From a checkpoint of a small mixture-of-experts model trained on Wikipedia.
Experts: 32 experts in each of 12 layers, 224 SwiGLU neurons an expert, 2 picks a token.
Below are experts of layer 10 (counted from 0) of a mixture-of-experts language model. Rows are named router (the router's row for the expert), down (a neuron's output weights, with its number) and show model dimensions 704-767. Each number is 200 + 30 x the weight over its row's rms, rounded and kept within 0 to 999.
Before each expert's rows: a language model's description of what the expert responds to. This comes from a sample of Wikipedia text that the model never trained on.

# expert 5
Commas and periods fused to word endings that close a clause or list item, such as Brennan, Poseidon, slightly, travel.
router,203,178,186,217,189,179,197,219,192,242,192,188,205,188,252,198,213,201,188,185,176,216,164,219,217,235,156,249,177,173,152,239,217,146,155,134,273,202,202,204,184,185,186,206,195,224,197,188,230,216,223,206,167,191,210,207,174,224,196,218,231,213,203,211
down0,180,217,207,167,164,229,193,198,204,212,212,239,175,196,209,207,173,156,225,134,225,182,208,187,191,271,239,224,207,202,203,213,251,190,212,158,211,205,225,235,229,202,209,194,198,177,233,186,234,237,211,207,136,209,200,230,216,216,225,198,186,182,181,167
down1,168,203,225,187,218,164,194,140,203,147,190,223,191,202,203,205,260,226,174,179,266,228,205,216,276,209,205,232,193,225,229,186,144,193,131,198,199,202,184,244,167,195,186,210,176,199,172,212,213,206,175,278,207,138,227,148,231,225,246,200,198,215,169,225
down2,194,203,238,166,225,221,211,155,205,172,191,202,167,209,237,162,172,211,158,185,248,188,174,188,192,204,207,150,202,196,180,170,169,216,216,193,190,188,145,152,240,179,194,187,224,221,212,176,204,180,214,201,197,233,175,208,180,162,229,216,213,215,190,166
down3,197,230,206,198,223,195,214,230,235,205,237,127,193,230,275,177,222,176,202,208,224,218,142,209,189,220,148,219,205,205,201,183,218,238,211,198,212,186,137,222,196,226,221,249,205,231,241,160,176,242,188,268,197,184,173,187,210,193,182,194,145,181,204,201
down4,250,205,162,200,226,255,226,222,231,166,216,181,214,185,153,205,228,207,204,173,201,156,223,178,210,192,190,133,198,187,190,222,174,197,193,170,183,179,210,203,189,259,182,169,212,232,228,196,200,194,167,182,193,180,146,235,236,198,190,299,157,237,156,193
down5,255,204,221,161,218,222,234,196,200,194,202,195,229,157,223,199,159,194,144,226,174,206,204,212,151,143,193,196,170,169,178,175,227,216,185,243,153,180,223,148,238,165,215,217,177,201,190,205,158,204,211,157,245,188,177,205,167,185,198,198,160,193,231,197
down6,179,155,243,202,241,183,160,169,189,177,162,207,198,212,179,206,165,166,212,174,225,239,174,237,223,206,221,195,209,162,180,268,211,192,203,203,215,176,242,206,242,197,192,213,189,196,209,227,189,205,170,176,188,184,179,163,161,171,207,248,227,164,249,207
down7,231,177,205,202,161,238,196,242,179,219,225,200,241,172,198,210,225,210,249,185,173,171,151,181,210,241,166,218,205,177,193,190,188,205,159,205,225,187,211,201,201,197,194,211,203,172,153,223,182,172,213,196,185,177,225,167,202,204,200,185,200,184,190,219
down8,218,171,223,256,198,194,273,206,209,174,216,205,196,176,200,216,202,134,172,205,230,149,187,241,149,146,138,240,175,215,235,147,184,199,194,169,214,231,194,204,209,183,166,247,172,152,249,179,260,210,212,192,229,228,233,146,226,218,220,189,191,194,208,170
down9,166,164,228,268,240,208,228,183,232,209,125,221,141,239,210,192,224,136,214,200,199,188,243,178,187,194,225,193,219,191,213,183,176,163,163,190,173,196,205,150,168,218,197,210,205,189,250,167,209,220,135,216,191,198,224,214,162,138,226,176,181,182,240,177
down10,197,228,226,198,193,199,202,225,177,213,189,215,144,216,174,221,157,236,170,195,209,239,216,179,180,161,213,211,213,237,172,143,234,186,192,222,173,183,245,141,169,175,250,258,187,256,188,164,236,142,175,183,301,221,191,173,156,233,188,180,199,197,205,204
down11,176,183,219,199,212,238,159,208,216,164,166,204,161,186,172,273,206,233,193,181,226,170,217,253,232,172,182,116,201,180,208,186,185,178,219,208,224,191,177,182,206,185,188,145,202,195,204,236,134,198,253,174,150,192,180,189,203,177,180,193,220,194,207,152
down12,189,156,182,217,179,156,204,208,191,221,204,234,234,166,173,206,217,217,210,212,242,208,199,206,248,230,176,198,209,251,226,226,210,202,169,307,228,201,116,207,185,187,176,115,175,209,236,139,243,134,187,204,223,204,197,190,213,191,256,175,126,207,240,220
down13,169,195,149,212,168,193,178,169,216,165,201,269,232,240,257,259,212,179,249,183,230,202,126,204,201,189,210,197,209,204,241,171,171,223,222,231,237,185,170,147,175,269,177,205,179,238,234,149,177,188,210,231,232,196,218,159,195,205,195,203,182,210,191,158
down14,193,236,219,207,177,206,220,148,196,201,236,226,240,284,255,179,201,245,158,225,192,237,227,207,186,210,191,140,184,183,174,202,189,150,221,194,231,203,179,206,176,127,203,221,168,212,253,209,172,225,188,240,213,182,213,158,210,203,135,225,246,189,199,215
down15,197,268,251,185,182,193,234,200,195,221,196,178,197,198,205,214,219,212,197,197,133,221,193,242,184,168,207,182,264,203,190,178,218,236,226,201,191,186,189,215,189,241,220,215,214,226,170,226,193,190,144,162,154,158,192,183,175,283,211,193,149,162,245,189
down16,232,173,190,263,190,198,195,180,247,176,188,187,203,211,206,192,181,228,179,134,209,159,209,215,168,218,199,267,255,195,170,198,192,192,165,73,161,224,232,179,220,237,233,212,163,212,200,172,206,169,189,217,207,222,205,156,189,174,203,241,199,211,175,204
down17,177,162,190,172,152,146,219,247,255,181,209,196,161,219,241,217,241,194,235,168,190,207,201,253,225,274,196,187,165,232,217,195,140,206,256,167,176,198,165,219,147,234,196,227,131,210,201,197,232,242,188,198,219,236,249,207,213,158,178,189,170,173,219,198
down18,204,225,211,178,190,200,168,192,187,184,183,163,183,200,186,167,167,290,178,207,218,185,250,241,190,203,189,195,156,190,161,217,197,285,182,201,208,173,178,179,172,156,207,198,187,181,215,266,197,179,198,207,206,205,238,248,159,219,171,258,178,185,207,184
down19,232,186,196,203,191,187,145,224,190,198,232,184,175,257,157,166,199,257,200,169,120,218,223,244,190,224,221,191,223,213,202,186,187,203,220,198,155,230,224,202,223,251,208,239,265,205,201,157,186,182,239,252,199,165,207,251,213,238,166,251,277,230,183,230
down20,189,216,263,137,188,205,141,238,153,171,160,175,233,237,214,184,163,207,253,209,218,232,189,219,197,154,246,195,214,237,159,186,186,182,224,212,183,212,167,244,198,188,184,184,195,170,202,178,226,194,219,209,240,206,186,233,197,233,182,170,181,162,159,126
down21,135,180,241,148,182,156,165,193,184,186,187,178,210,164,199,204,232,165,168,188,177,206,149,223,270,248,226,167,202,151,229,162,156,238,202,164,231,167,194,245,205,201,173,237,198,199,181,147,255,203,179,243,201,171,158,207,216,268,236,174,209,230,216,169
down22,213,188,194,243,245,181,217,200,228,267,198,184,183,201,196,158,207,139,183,199,151,203,216,223,193,203,170,178,150,187,192,166,237,192,173,153,231,187,193,169,208,149,198,257,136,221,238,142,224,146,170,220,206,163,204,193,186,195,189,223,206,155,274,211
down23,182,211,203,136,214,155,257,203,207,209,249,204,240,180,209,168,217,131,164,172,231,216,145,212,207,255,208,183,233,233,191,231,179,192,226,199,161,233,125,211,140,224,227,161,213,263,156,164,166,187,172,129,165,229,203,180,184,162,205,218,167,163,196,158
down24,167,228,197,182,160,172,217,191,236,171,195,157,258,172,276,195,212,215,228,154,184,154,209,237,197,215,232,195,227,182,229,183,216,248,220,222,235,150,212,154,258,199,207,224,154,131,192,239,178,229,185,204,230,227,196,203,234,204,169,247,218,199,199,213
down25,199,262,236,224,178,231,197,152,193,203,228,167,242,239,207,179,142,217,192,137,181,202,166,204,207,232,205,231,242,273,153,219,225,255,173,212,189,242,187,182,178,184,161,161,200,218,225,167,203,178,158,187,252,229,148,202,189,196,253,236,230,185,170,200
down26,247,188,184,249,228,226,197,210,188,140,226,178,166,202,190,182,212,187,171,186,232,185,222,204,143,168,180,157,175,176,221,216,196,202,219,235,228,167,229,210,178,208,232,193,169,163,259,184,233,225,208,172,226,243,216,222,220,191,263,192,219,228,201,174
down27,222,173,206,202,164,217,155,187,183,186,198,259,207,175,220,162,214,183,198,252,193,230,161,231,169,238,203,181,236,169,151,238,194,170,215,182,181,207,193,208,204,209,187,183,149,186,214,199,232,167,183,269,189,198,180,221,186,220,193,177,220,198,223,219
down28,194,203,197,224,197,196,177,193,190,210,231,175,241,184,216,193,183,219,197,204,229,143,207,170,155,186,209,238,156,236,214,210,265,219,235,205,214,169,202,202,218,200,246,244,212,193,191,175,201,211,215,211,133,153,200,209,151,210,225,162,216,212,219,296
down29,219,195,198,243,161,220,205,174,146,200,196,198,185,248,219,194,214,230,167,164,205,226,203,228,207,225,134,163,216,214,208,226,163,185,193,218,217,152,187,250,268,199,203,221,163,154,184,166,132,154,197,237,177,191,164,228,205,200,201,209,270,146,251,207
down30,211,147,231,199,237,220,255,187,230,184,173,258,200,181,188,168,242,191,210,232,159,212,252,193,181,173,174,213,228,190,197,206,198,146,186,261,210,221,199,194,196,228,200,204,117,189,252,205,177,185,207,185,219,220,183,219,154,196,221,157,258,213,250,177
down31,202,168,194,246,166,136,152,225,193,199,192,199,229,206,257,187,201,138,205,190,186,197,216,214,221,253,206,189,253,171,179,183,167,195,170,196,177,178,227,211,225,202,162,246,175,194,183,190,158,143,186,217,188,186,181,190,264,193,216,168,171,212,191,212
down32,211,182,187,148,229,160,228,187,180,194,201,180,226,202,212,177,201,224,171,210,240,247,160,204,118,135,210,143,165,220,262,222,240,215,178,171,238,208,154,197,216,180,205,186,235,248,155,191,186,169,152,227,160,178,195,202,170,204,141,287,163,197,199,267
down33,125,215,197,232,183,223,190,228,171,213,177,222,158,244,195,140,185,210,225,192,221,186,208,181,196,146,254,228,238,219,177,208,232,187,191,202,193,223,199,230,183,210,193,191,127,207,170,168,230,174,204,222,253,206,184,194,251,165,185,244,257,138,241,243
down34,223,150,219,162,196,183,192,252,183,149,198,163,230,184,184,210,245,226,160,199,195,224,240,177,236,237,195,188,286,158,175,184,199,248,198,225,133,220,221,253,152,208,194,210,244,161,200,244,168,234,192,262,216,226,218,200,236,143,150,227,179,221,172,177

# expert 7
Capital R, Q, X and similar word-starts, mostly opening syllables of Chinese or other Asian names, such as Wang Qiang, Su Rui.
router,209,219,174,202,231,213,166,183,144,198,192,168,212,148,154,179,199,173,250,194,219,199,191,165,213,211,203,180,231,212,195,206,240,232,151,168,197,202,190,160,213,217,172,167,234,232,141,196,192,190,253,219,237,172,225,189,235,252,172,152,238,198,259,195
down0,185,187,117,227,171,155,144,184,171,176,159,232,176,170,210,202,242,171,216,211,214,254,179,192,192,207,185,218,191,157,191,170,173,191,241,225,191,138,198,200,173,174,160,239,233,210,182,174,213,198,201,221,219,163,165,200,243,182,212,213,173,180,239,192
down1,228,235,159,238,149,158,195,191,205,225,188,180,150,215,235,248,192,201,168,218,201,235,239,221,222,246,252,160,163,261,267,162,223,175,249,239,234,208,200,196,205,234,253,160,177,185,198,168,197,225,207,178,173,187,172,214,173,254,189,194,189,189,160,176
down2,245,189,207,209,162,238,223,179,162,195,224,147,187,269,208,232,237,180,218,240,237,228,156,259,189,215,250,182,202,213,182,222,186,188,204,197,216,209,196,191,194,266,221,174,186,188,229,205,246,169,207,199,191,205,198,210,170,199,144,217,207,233,227,193
down3,267,230,208,222,242,186,168,224,176,193,245,210,169,241,173,191,217,195,171,247,231,197,231,135,201,195,171,229,187,190,161,213,183,162,188,209,174,184,236,211,203,199,235,204,187,177,250,205,211,186,209,262,190,219,192,168,201,209,202,176,186,281,206,228
down4,190,199,188,216,182,153,215,193,164,237,199,188,166,253,241,198,201,187,181,219,245,184,201,161,213,200,202,209,125,212,246,138,135,163,238,215,194,188,174,196,211,195,172,220,165,249,190,153,226,195,186,174,158,183,216,165,195,235,194,229,149,206,165,219
down5,184,168,239,239,209,194,213,167,216,228,226,191,166,249,224,188,217,124,189,185,196,159,207,192,249,237,266,214,227,183,203,196,146,238,194,205,224,224,203,183,221,198,138,224,176,188,255,190,191,200,182,249,184,197,131,192,164,160,213,242,144,204,297,220
down6,180,173,190,261,232,170,182,221,238,241,214,197,196,218,180,215,249,219,193,215,206,175,185,142,176,233,150,200,204,180,195,164,256,178,208,235,215,257,137,184,184,228,160,161,242,229,202,204,206,181,225,192,148,195,210,201,179,189,195,236,215,218,204,183
down7,220,228,238,214,181,230,209,187,244,188,187,192,234,194,155,207,140,176,208,177,233,198,186,177,192,170,193,230,219,182,194,164,167,115,183,221,234,222,240,179,225,274,203,228,177,187,264,281,180,172,171,224,189,177,236,168,154,168,246,185,204,211,225,190
down8,278,139,184,200,209,257,197,189,181,159,171,220,141,120,167,201,131,209,110,184,209,171,225,159,185,215,224,215,201,195,142,244,179,206,202,170,194,233,208,277,165,242,204,210,211,127,216,174,219,146,175,252,173,185,212,223,267,205,242,164,209,289,166,207
down9,210,158,183,192,146,168,164,212,138,192,184,218,253,219,196,211,143,158,175,213,232,201,249,179,143,208,169,181,188,203,240,174,223,250,189,268,179,165,246,176,177,201,189,218,250,231,164,165,186,199,187,194,244,227,188,237,158,181,217,189,244,177,171,219
down10,150,229,188,198,194,175,241,191,159,216,243,177,252,175,166,210,171,218,183,181,199,251,214,152,196,196,200,202,189,231,175,228,169,226,189,148,185,213,203,169,242,207,185,258,204,223,144,187,137,167,164,182,165,152,172,169,224,209,210,184,248,164,257,207
down11,218,197,169,218,128,192,250,214,163,228,195,206,216,153,229,250,219,299,180,192,160,226,160,237,204,205,192,182,208,203,157,195,302,179,175,273,177,206,174,189,216,160,218,238,204,199,163,186,206,196,176,154,187,174,250,203,222,202,170,184,216,266,159,197
down12,213,150,168,203,200,200,196,221,228,188,191,239,189,225,233,164,152,219,145,229,219,224,168,231,180,203,214,161,242,197,222,179,199,230,184,248,171,110,168,179,180,194,212,199,203,193,195,206,201,207,139,188,251,162,213,177,162,210,230,178,263,245,253,254
down13,237,192,236,233,241,263,218,218,215,119,227,228,181,223,184,213,199,269,248,205,222,182,256,246,242,169,209,201,193,184,190,231,201,173,192,211,158,197,201,240,206,171,207,202,190,143,248,235,151,206,198,194,189,232,250,185,180,230,137,203,183,206,195,234
down14,222,201,187,160,223,233,179,212,203,178,225,191,224,173,225,135,271,110,195,203,200,149,163,187,167,200,207,194,152,207,208,200,197,185,205,242,171,265,220,212,240,210,214,275,191,222,174,244,199,193,191,204,201,240,176,243,119,195,153,245,231,164,156,232
down15,218,215,160,173,248,168,202,179,185,190,204,239,158,244,214,185,136,211,130,198,180,159,175,169,217,202,264,194,205,207,149,228,148,170,230,165,203,199,217,192,169,210,187,239,161,164,191,170,187,178,182,182,200,206,167,169,213,143,214,202,183,214,226,156
down16,217,226,254,187,196,203,227,200,194,245,163,215,227,201,236,151,206,260,179,166,231,170,207,195,204,198,167,183,269,173,187,146,195,211,189,177,227,191,191,193,217,181,184,190,155,176,201,189,223,196,199,221,192,168,209,210,209,261,202,182,209,179,183,233
down17,216,232,218,213,186,201,198,227,190,177,217,218,168,257,124,166,178,178,220,216,176,148,197,182,198,230,198,187,150,171,205,253,225,252,178,190,268,205,159,209,208,230,230,168,231,223,255,153,168,216,244,151,198,177,221,209,187,264,198,204,183,199,221,203
down18,178,170,195,178,193,190,239,183,181,221,162,175,208,186,159,215,231,161,233,225,162,174,165,180,161,168,189,159,221,187,209,204,171,233,174,209,168,201,214,208,243,224,246,181,187,199,260,230,211,215,231,136,212,183,203,176,166,206,213,225,200,178,221,207
down19,189,176,194,180,222,215,176,195,215,165,242,162,236,225,220,178,201,218,178,186,223,186,193,233,213,226,256,159,179,177,173,237,218,226,173,182,198,140,217,211,226,168,188,191,199,173,178,178,161,190,137,201,178,199,233,244,248,240,172,202,217,215,197,231
down20,171,197,168,194,240,164,179,149,185,209,259,207,180,188,229,209,200,217,215,129,241,139,205,146,183,202,179,210,206,274,208,204,217,217,179,184,244,186,166,223,202,261,190,196,246,239,177,179,169,229,206,200,206,214,204,176,160,178,225,172,206,227,233,172
down21,204,261,170,190,199,146,208,183,169,189,208,177,243,237,174,167,267,262,171,212,142,219,265,159,205,194,247,158,256,213,200,214,133,174,225,164,210,181,211,185,207,248,191,217,207,158,236,127,190,178,216,198,174,254,149,186,185,198,200,204,173,194,216,209
down22,209,186,169,180,181,187,166,161,173,212,249,168,178,163,219,190,223,182,192,245,178,239,208,209,217,250,216,209,161,140,201,204,185,253,174,186,213,221,183,211,183,191,145,178,162,246,183,227,176,221,172,202,254,168,203,241,228,226,212,190,202,189,231,187
down23,195,196,209,219,236,207,206,233,148,219,221,177,166,224,212,184,144,190,233,201,172,206,146,214,204,215,269,207,175,121,208,206,190,178,155,221,185,181,238,167,179,197,219,207,186,180,205,140,163,218,254,179,194,222,207,244,250,233,276,198,195,225,164,184
down24,149,219,174,217,203,177,223,245,183,138,199,163,206,269,191,169,199,166,219,210,182,181,204,187,192,236,222,175,197,228,229,259,163,238,155,180,113,193,206,204,195,150,192,160,213,198,230,178,200,173,93,214,238,155,218,193,256,264,223,174,214,163,249,168
down25,187,213,186,230,204,182,144,208,185,219,202,246,205,140,133,240,136,178,184,229,220,225,215,147,209,212,148,183,135,225,226,175,166,196,183,134,210,222,163,190,172,205,228,225,181,203,177,209,221,239,190,185,171,223,224,130,162,225,209,186,243,199,231,181
down26,162,179,210,192,186,247,173,190,176,178,243,227,179,200,248,183,205,137,161,176,226,273,207,206,235,214,203,161,137,199,199,198,218,221,207,185,205,166,173,209,219,116,166,239,203,131,184,185,189,241,213,187,205,155,206,230,249,220,226,217,186,208,206,224
down27,183,173,212,183,163,219,123,205,172,243,153,197,184,214,181,225,181,159,217,239,178,184,228,191,212,183,212,164,195,217,189,191,220,205,192,155,184,201,199,185,211,223,248,220,213,179,221,226,204,220,228,183,200,257,240,198,201,242,246,177,273,193,213,193
down28,199,221,210,234,204,140,191,156,179,190,197,208,203,267,187,171,217,144,176,181,140,190,200,220,202,213,264,158,123,173,193,218,220,189,263,176,217,173,159,201,220,179,239,202,226,195,237,230,159,181,202,203,205,187,272,240,222,188,167,242,207,211,236,214
down29,159,205,215,192,191,149,217,189,204,148,195,228,209,248,251,202,218,231,156,218,220,167,235,213,140,160,195,215,184,299,187,214,202,172,233,142,202,176,189,195,195,181,167,203,186,187,259,176,176,257,147,175,150,200,209,174,182,216,238,210,231,238,233,182
down30,240,181,192,152,234,154,233,158,171,178,241,182,193,176,215,162,192,215,177,178,171,190,151,175,231,164,255,163,235,220,211,169,208,200,204,207,173,169,218,143,173,218,132,197,218,209,202,192,211,142,213,234,175,185,263,192,194,196,192,156,202,213,246,200
down31,239,224,202,155,210,237,191,213,247,191,207,181,208,239,164,200,184,185,161,123,191,238,175,201,216,198,238,217,146,235,213,181,199,172,163,209,163,179,189,219,170,245,234,199,170,151,191,211,209,170,192,191,222,248,244,171,209,215,177,236,252,214,231,215
down32,194,167,166,209,164,229,226,213,221,208,238,220,183,180,247,171,193,209,175,188,234,251,205,195,208,133,248,184,191,224,191,171,145,261,197,238,204,165,169,224,208,176,203,196,179,231,233,183,204,198,123,172,209,236,185,175,209,181,187,211,201,181,229,191
down33,225,217,241,160,214,188,220,191,232,190,181,173,215,162,181,157,171,269,190,193,225,216,203,228,175,200,107,148,206,274,227,190,213,229,188,183,171,203,218,248,150,177,229,197,229,225,187,184,165,178,225,153,212,232,171,172,216,188,191,184,187,198,220,204
down34,161,219,224,260,141,187,180,235,211,188,192,224,129,189,225,207,236,266,222,222,212,201,219,169,234,215,223,229,185,184,142,192,122,189,188,157,245,177,187,198,209,203,159,174,182,174,200,187,206,105,223,172,174,174,211,192,156,172,213,158,173,195,173,218

# expert 24
Head nouns ending a noun phrase after the or a possessive (school, team, game, government, family), including final word pieces like -ation or -rom.
router,169,237,223,226,165,213,205,229,203,217,179,214,203,224,201,234,253,211,210,166,166,195,222,242,192,181,242,183,253,222,221,138,184,170,192,192,199,146,212,167,150,204,283,171,183,249,210,167,211,195,237,227,149,203,172,216,201,198,171,207,173,186,195,174
down0,239,170,219,189,234,186,169,206,173,232,226,219,232,194,222,184,162,175,203,191,168,249,165,186,246,200,261,212,170,226,203,209,240,208,165,202,174,211,191,202,242,208,197,195,202,175,188,148,185,158,184,248,164,217,211,267,174,183,188,203,195,223,196,189
down1,171,180,194,198,168,175,159,150,187,241,168,141,213,159,198,201,185,266,208,237,239,178,194,183,254,252,201,225,195,177,182,257,204,229,232,192,232,193,228,247,239,220,188,207,183,214,233,197,221,189,217,224,148,212,226,183,196,203,145,225,186,237,201,160
down2,206,223,252,187,173,238,224,201,240,194,198,181,222,196,180,167,194,159,193,229,126,188,239,210,205,146,204,139,216,189,211,230,190,205,165,209,247,221,217,185,191,205,208,234,252,202,179,194,214,236,188,190,201,249,276,172,242,170,257,253,214,191,192,179
down3,231,196,157,214,203,162,261,196,205,232,166,186,202,164,255,194,166,264,211,230,228,144,225,185,215,100,190,181,251,199,205,231,176,220,181,235,193,202,264,152,163,165,190,175,214,191,189,223,208,161,166,244,182,230,195,169,172,201,195,253,187,180,209,186
down4,204,241,186,219,188,217,168,214,187,190,211,200,160,210,228,183,209,167,200,201,205,198,195,198,251,255,151,174,217,224,194,208,147,202,148,199,184,188,276,196,241,235,175,207,142,212,181,182,185,243,162,183,218,179,189,186,176,223,183,202,211,163,191,219
down5,190,215,193,228,150,181,132,166,249,199,195,164,182,212,163,220,197,266,201,146,223,186,166,150,237,216,203,283,178,158,179,274,167,239,206,159,165,217,161,215,247,197,196,201,235,232,188,218,199,167,198,241,212,197,160,220,187,183,141,167,195,205,182,171
down6,137,213,255,204,241,157,252,141,251,177,219,166,240,187,179,177,187,220,177,213,190,201,213,199,145,219,225,288,198,245,210,163,199,187,205,255,186,216,199,185,238,199,207,203,215,227,183,204,193,167,217,233,150,204,181,194,192,233,162,192,173,240,172,218
down7,227,159,214,226,246,252,199,214,214,203,135,202,184,272,223,248,228,232,196,187,175,189,176,197,153,206,197,213,212,183,241,162,169,187,182,217,176,184,246,195,179,155,288,238,206,161,176,214,187,198,207,250,159,220,180,284,201,203,180,225,147,226,213,189
down8,170,213,157,217,192,233,197,154,209,209,150,187,202,142,235,202,227,238,152,211,185,216,224,212,243,183,179,176,193,198,228,170,184,196,197,197,145,241,204,150,182,204,181,208,165,161,259,249,138,246,219,211,185,186,174,165,229,251,198,209,197,172,211,204
down9,206,153,193,156,185,148,230,174,200,186,167,227,159,240,193,172,217,202,229,209,147,209,264,206,198,213,192,231,186,160,197,143,180,208,219,222,212,241,202,207,200,207,207,132,195,190,180,216,269,243,168,186,176,199,205,214,228,228,202,217,151,203,225,253
down10,217,195,202,165,148,189,181,213,221,187,218,179,239,220,149,184,156,236,188,174,221,147,119,233,190,194,185,219,186,200,167,159,198,162,150,141,225,188,151,175,278,185,191,214,211,242,259,133,211,200,217,256,218,205,188,204,222,205,201,205,184,177,239,205
down11,144,164,191,193,171,145,156,215,184,155,122,194,207,199,185,204,165,219,179,188,158,237,205,219,283,190,208,216,184,177,206,210,165,200,233,192,151,201,193,190,189,192,153,191,210,241,236,204,196,155,187,180,165,184,192,200,213,187,173,226,236,231,194,214
down12,209,193,172,229,233,192,157,205,188,153,122,183,241,170,159,253,197,199,257,229,204,207,184,212,198,244,210,248,225,208,187,181,193,210,241,156,233,170,238,200,218,198,202,192,202,217,207,174,178,221,222,232,203,201,192,198,171,169,239,229,172,218,221,182
down13,136,218,214,202,216,164,136,195,226,207,227,182,178,181,239,217,234,139,214,161,183,192,182,241,168,167,192,187,190,253,208,171,132,209,199,256,202,165,181,204,186,184,205,255,207,152,202,274,163,194,221,234,213,202,186,223,234,301,150,192,204,202,243,221
down14,254,189,188,239,186,220,213,162,210,269,227,193,228,231,232,184,180,311,170,244,176,238,207,223,227,182,224,150,169,178,254,212,189,197,160,200,172,255,199,228,270,199,180,185,192,181,225,251,145,197,221,176,251,178,227,196,173,232,200,213,210,150,170,221
down15,241,216,189,231,226,191,189,194,242,203,162,231,205,226,212,164,245,189,225,139,202,195,198,188,223,242,243,202,187,207,204,215,245,214,224,199,238,222,168,203,232,194,140,205,138,168,177,242,171,235,190,190,219,164,186,257,166,205,149,188,178,211,214,236
down16,194,207,211,196,202,241,213,175,185,192,198,222,204,245,218,236,215,270,198,184,179,224,275,196,156,203,238,188,167,136,203,197,231,181,193,181,231,208,209,183,228,226,239,186,185,186,215,183,224,157,199,199,219,196,211,234,263,165,185,232,182,241,193,239
down17,219,184,225,205,214,144,194,193,178,214,183,201,208,200,192,214,215,325,202,231,162,195,205,244,311,183,189,180,206,217,222,177,145,172,185,200,177,175,156,213,159,149,161,180,196,182,196,157,214,220,225,228,187,161,224,174,178,165,179,270,219,201,216,187
down18,204,235,195,219,223,215,124,199,272,226,204,178,238,200,189,266,185,216,228,242,245,167,170,202,214,185,197,199,153,190,141,161,203,223,148,209,206,154,193,195,262,176,216,208,196,225,190,214,180,199,198,231,148,259,188,247,184,219,201,239,145,134,227,213
down19,147,218,188,220,207,173,190,203,208,226,195,221,196,186,203,183,154,169,146,159,252,192,238,230,223,278,146,184,201,197,173,239,137,165,219,187,219,212,217,177,177,206,185,180,196,218,224,213,184,190,214,159,206,182,212,177,261,172,224,159,212,195,184,185
down20,235,218,211,174,182,194,173,190,203,220,241,179,207,194,201,178,236,255,174,193,179,177,201,241,237,178,162,156,202,185,226,145,166,176,150,208,164,233,124,213,211,194,209,223,218,218,159,161,211,198,190,186,190,173,187,196,210,265,171,207,228,180,150,207
down21,182,176,200,240,220,243,236,276,174,152,192,166,192,177,201,216,218,205,215,231,226,197,199,213,211,230,184,264,198,177,228,159,235,208,181,200,191,195,213,148,213,194,206,243,198,203,138,204,218,227,193,138,178,220,190,224,198,140,236,182,207,171,230,131
down22,241,208,220,184,203,144,200,229,204,203,184,223,220,168,193,248,257,147,227,152,217,124,220,173,197,197,191,217,188,200,201,178,174,157,220,176,256,239,171,227,149,197,232,222,215,207,257,201,187,193,194,159,221,230,196,161,166,137,212,183,162,248,189,205
down23,164,234,203,255,216,253,166,182,238,191,178,157,221,134,150,209,162,143,204,175,246,198,196,213,169,200,163,204,219,203,199,246,223,239,216,208,188,248,209,189,182,217,217,176,221,265,161,226,184,221,229,129,234,206,196,215,164,200,204,167,216,228,243,222
down24,208,171,175,219,206,185,154,209,171,217,258,176,184,193,197,197,219,222,176,252,196,242,239,217,181,182,164,176,248,197,194,179,200,222,157,211,221,237,166,218,155,165,218,238,142,213,249,234,154,221,213,190,226,230,207,147,190,170,181,214,223,222,191,222
down25,209,169,193,190,199,227,219,218,191,148,198,209,178,253,235,160,229,179,243,236,189,240,212,191,231,153,169,153,131,227,199,223,204,223,187,215,175,215,227,203,172,189,164,160,174,160,182,261,177,174,216,226,145,174,176,175,258,227,227,223,197,184,234,227
down26,225,174,203,245,207,173,212,150,233,182,196,198,191,203,213,181,216,230,190,219,161,220,145,176,282,213,190,204,190,230,151,153,188,198,211,198,171,204,207,174,212,205,167,182,171,193,169,214,199,233,196,218,206,191,174,175,195,206,198,257,203,118,154,204
down27,239,204,168,205,180,171,241,147,168,207,209,220,203,171,192,173,213,260,179,161,209,229,211,215,205,161,218,190,189,222,194,266,181,152,220,200,151,181,216,181,174,235,217,180,206,203,200,205,198,207,179,214,206,216,170,204,253,152,208,185,200,256,163,210
down28,195,145,228,189,192,206,214,219,202,189,195,202,198,227,204,237,146,109,183,181,207,150,205,201,228,206,169,255,205,175,154,204,203,231,192,231,204,209,248,217,184,223,241,251,154,214,217,220,166,194,192,183,176,180,219,213,228,178,170,239,173,192,186,258
down29,232,188,152,212,233,193,143,201,199,158,188,172,206,200,193,244,237,169,149,219,218,195,226,203,181,207,202,199,178,176,202,187,216,243,207,214,186,200,156,227,183,161,180,196,200,185,203,149,223,228,179,215,206,146,207,181,216,172,185,144,190,198,161,201
down30,165,153,171,196,219,201,190,224,226,242,221,211,213,161,216,210,154,228,179,199,152,248,163,245,217,231,185,229,164,145,228,183,192,173,181,153,209,203,169,142,229,195,171,238,256,195,134,246,138,233,213,155,210,212,153,228,270,193,188,192,270,232,177,203
down31,226,238,202,255,158,176,241,226,222,221,159,223,216,205,223,262,212,194,182,207,193,191,228,210,157,146,194,177,222,147,228,214,233,223,223,182,216,215,221,184,180,200,259,197,197,205,176,187,146,243,171,184,212,241,184,173,165,201,219,249,134,227,163,240
down32,162,192,137,207,173,173,180,195,210,211,160,182,203,208,212,185,190,208,223,161,233,219,240,216,188,178,223,195,210,227,230,233,191,195,211,220,209,194,158,185,214,220,121,168,208,175,202,192,175,222,187,194,202,181,188,202,198,205,179,202,163,203,201,195
down33,222,195,238,193,197,208,203,148,198,209,212,266,215,182,182,260,239,300,210,175,246,179,211,223,159,198,174,234,208,211,186,266,194,181,160,164,206,234,227,165,170,157,191,181,217,174,208,162,155,233,183,213,259,229,197,141,181,188,185,188,205,228,206,238
down34,216,267,169,184,236,187,207,207,202,203,229,177,178,180,203,139,210,126,181,146,202,202,173,175,99,174,212,186,184,162,194,174,242,225,220,160,222,165,188,174,167,194,216,209,184,201,178,244,220,192,184,130,194,175,205,199,225,203,170,165,211,160,223,178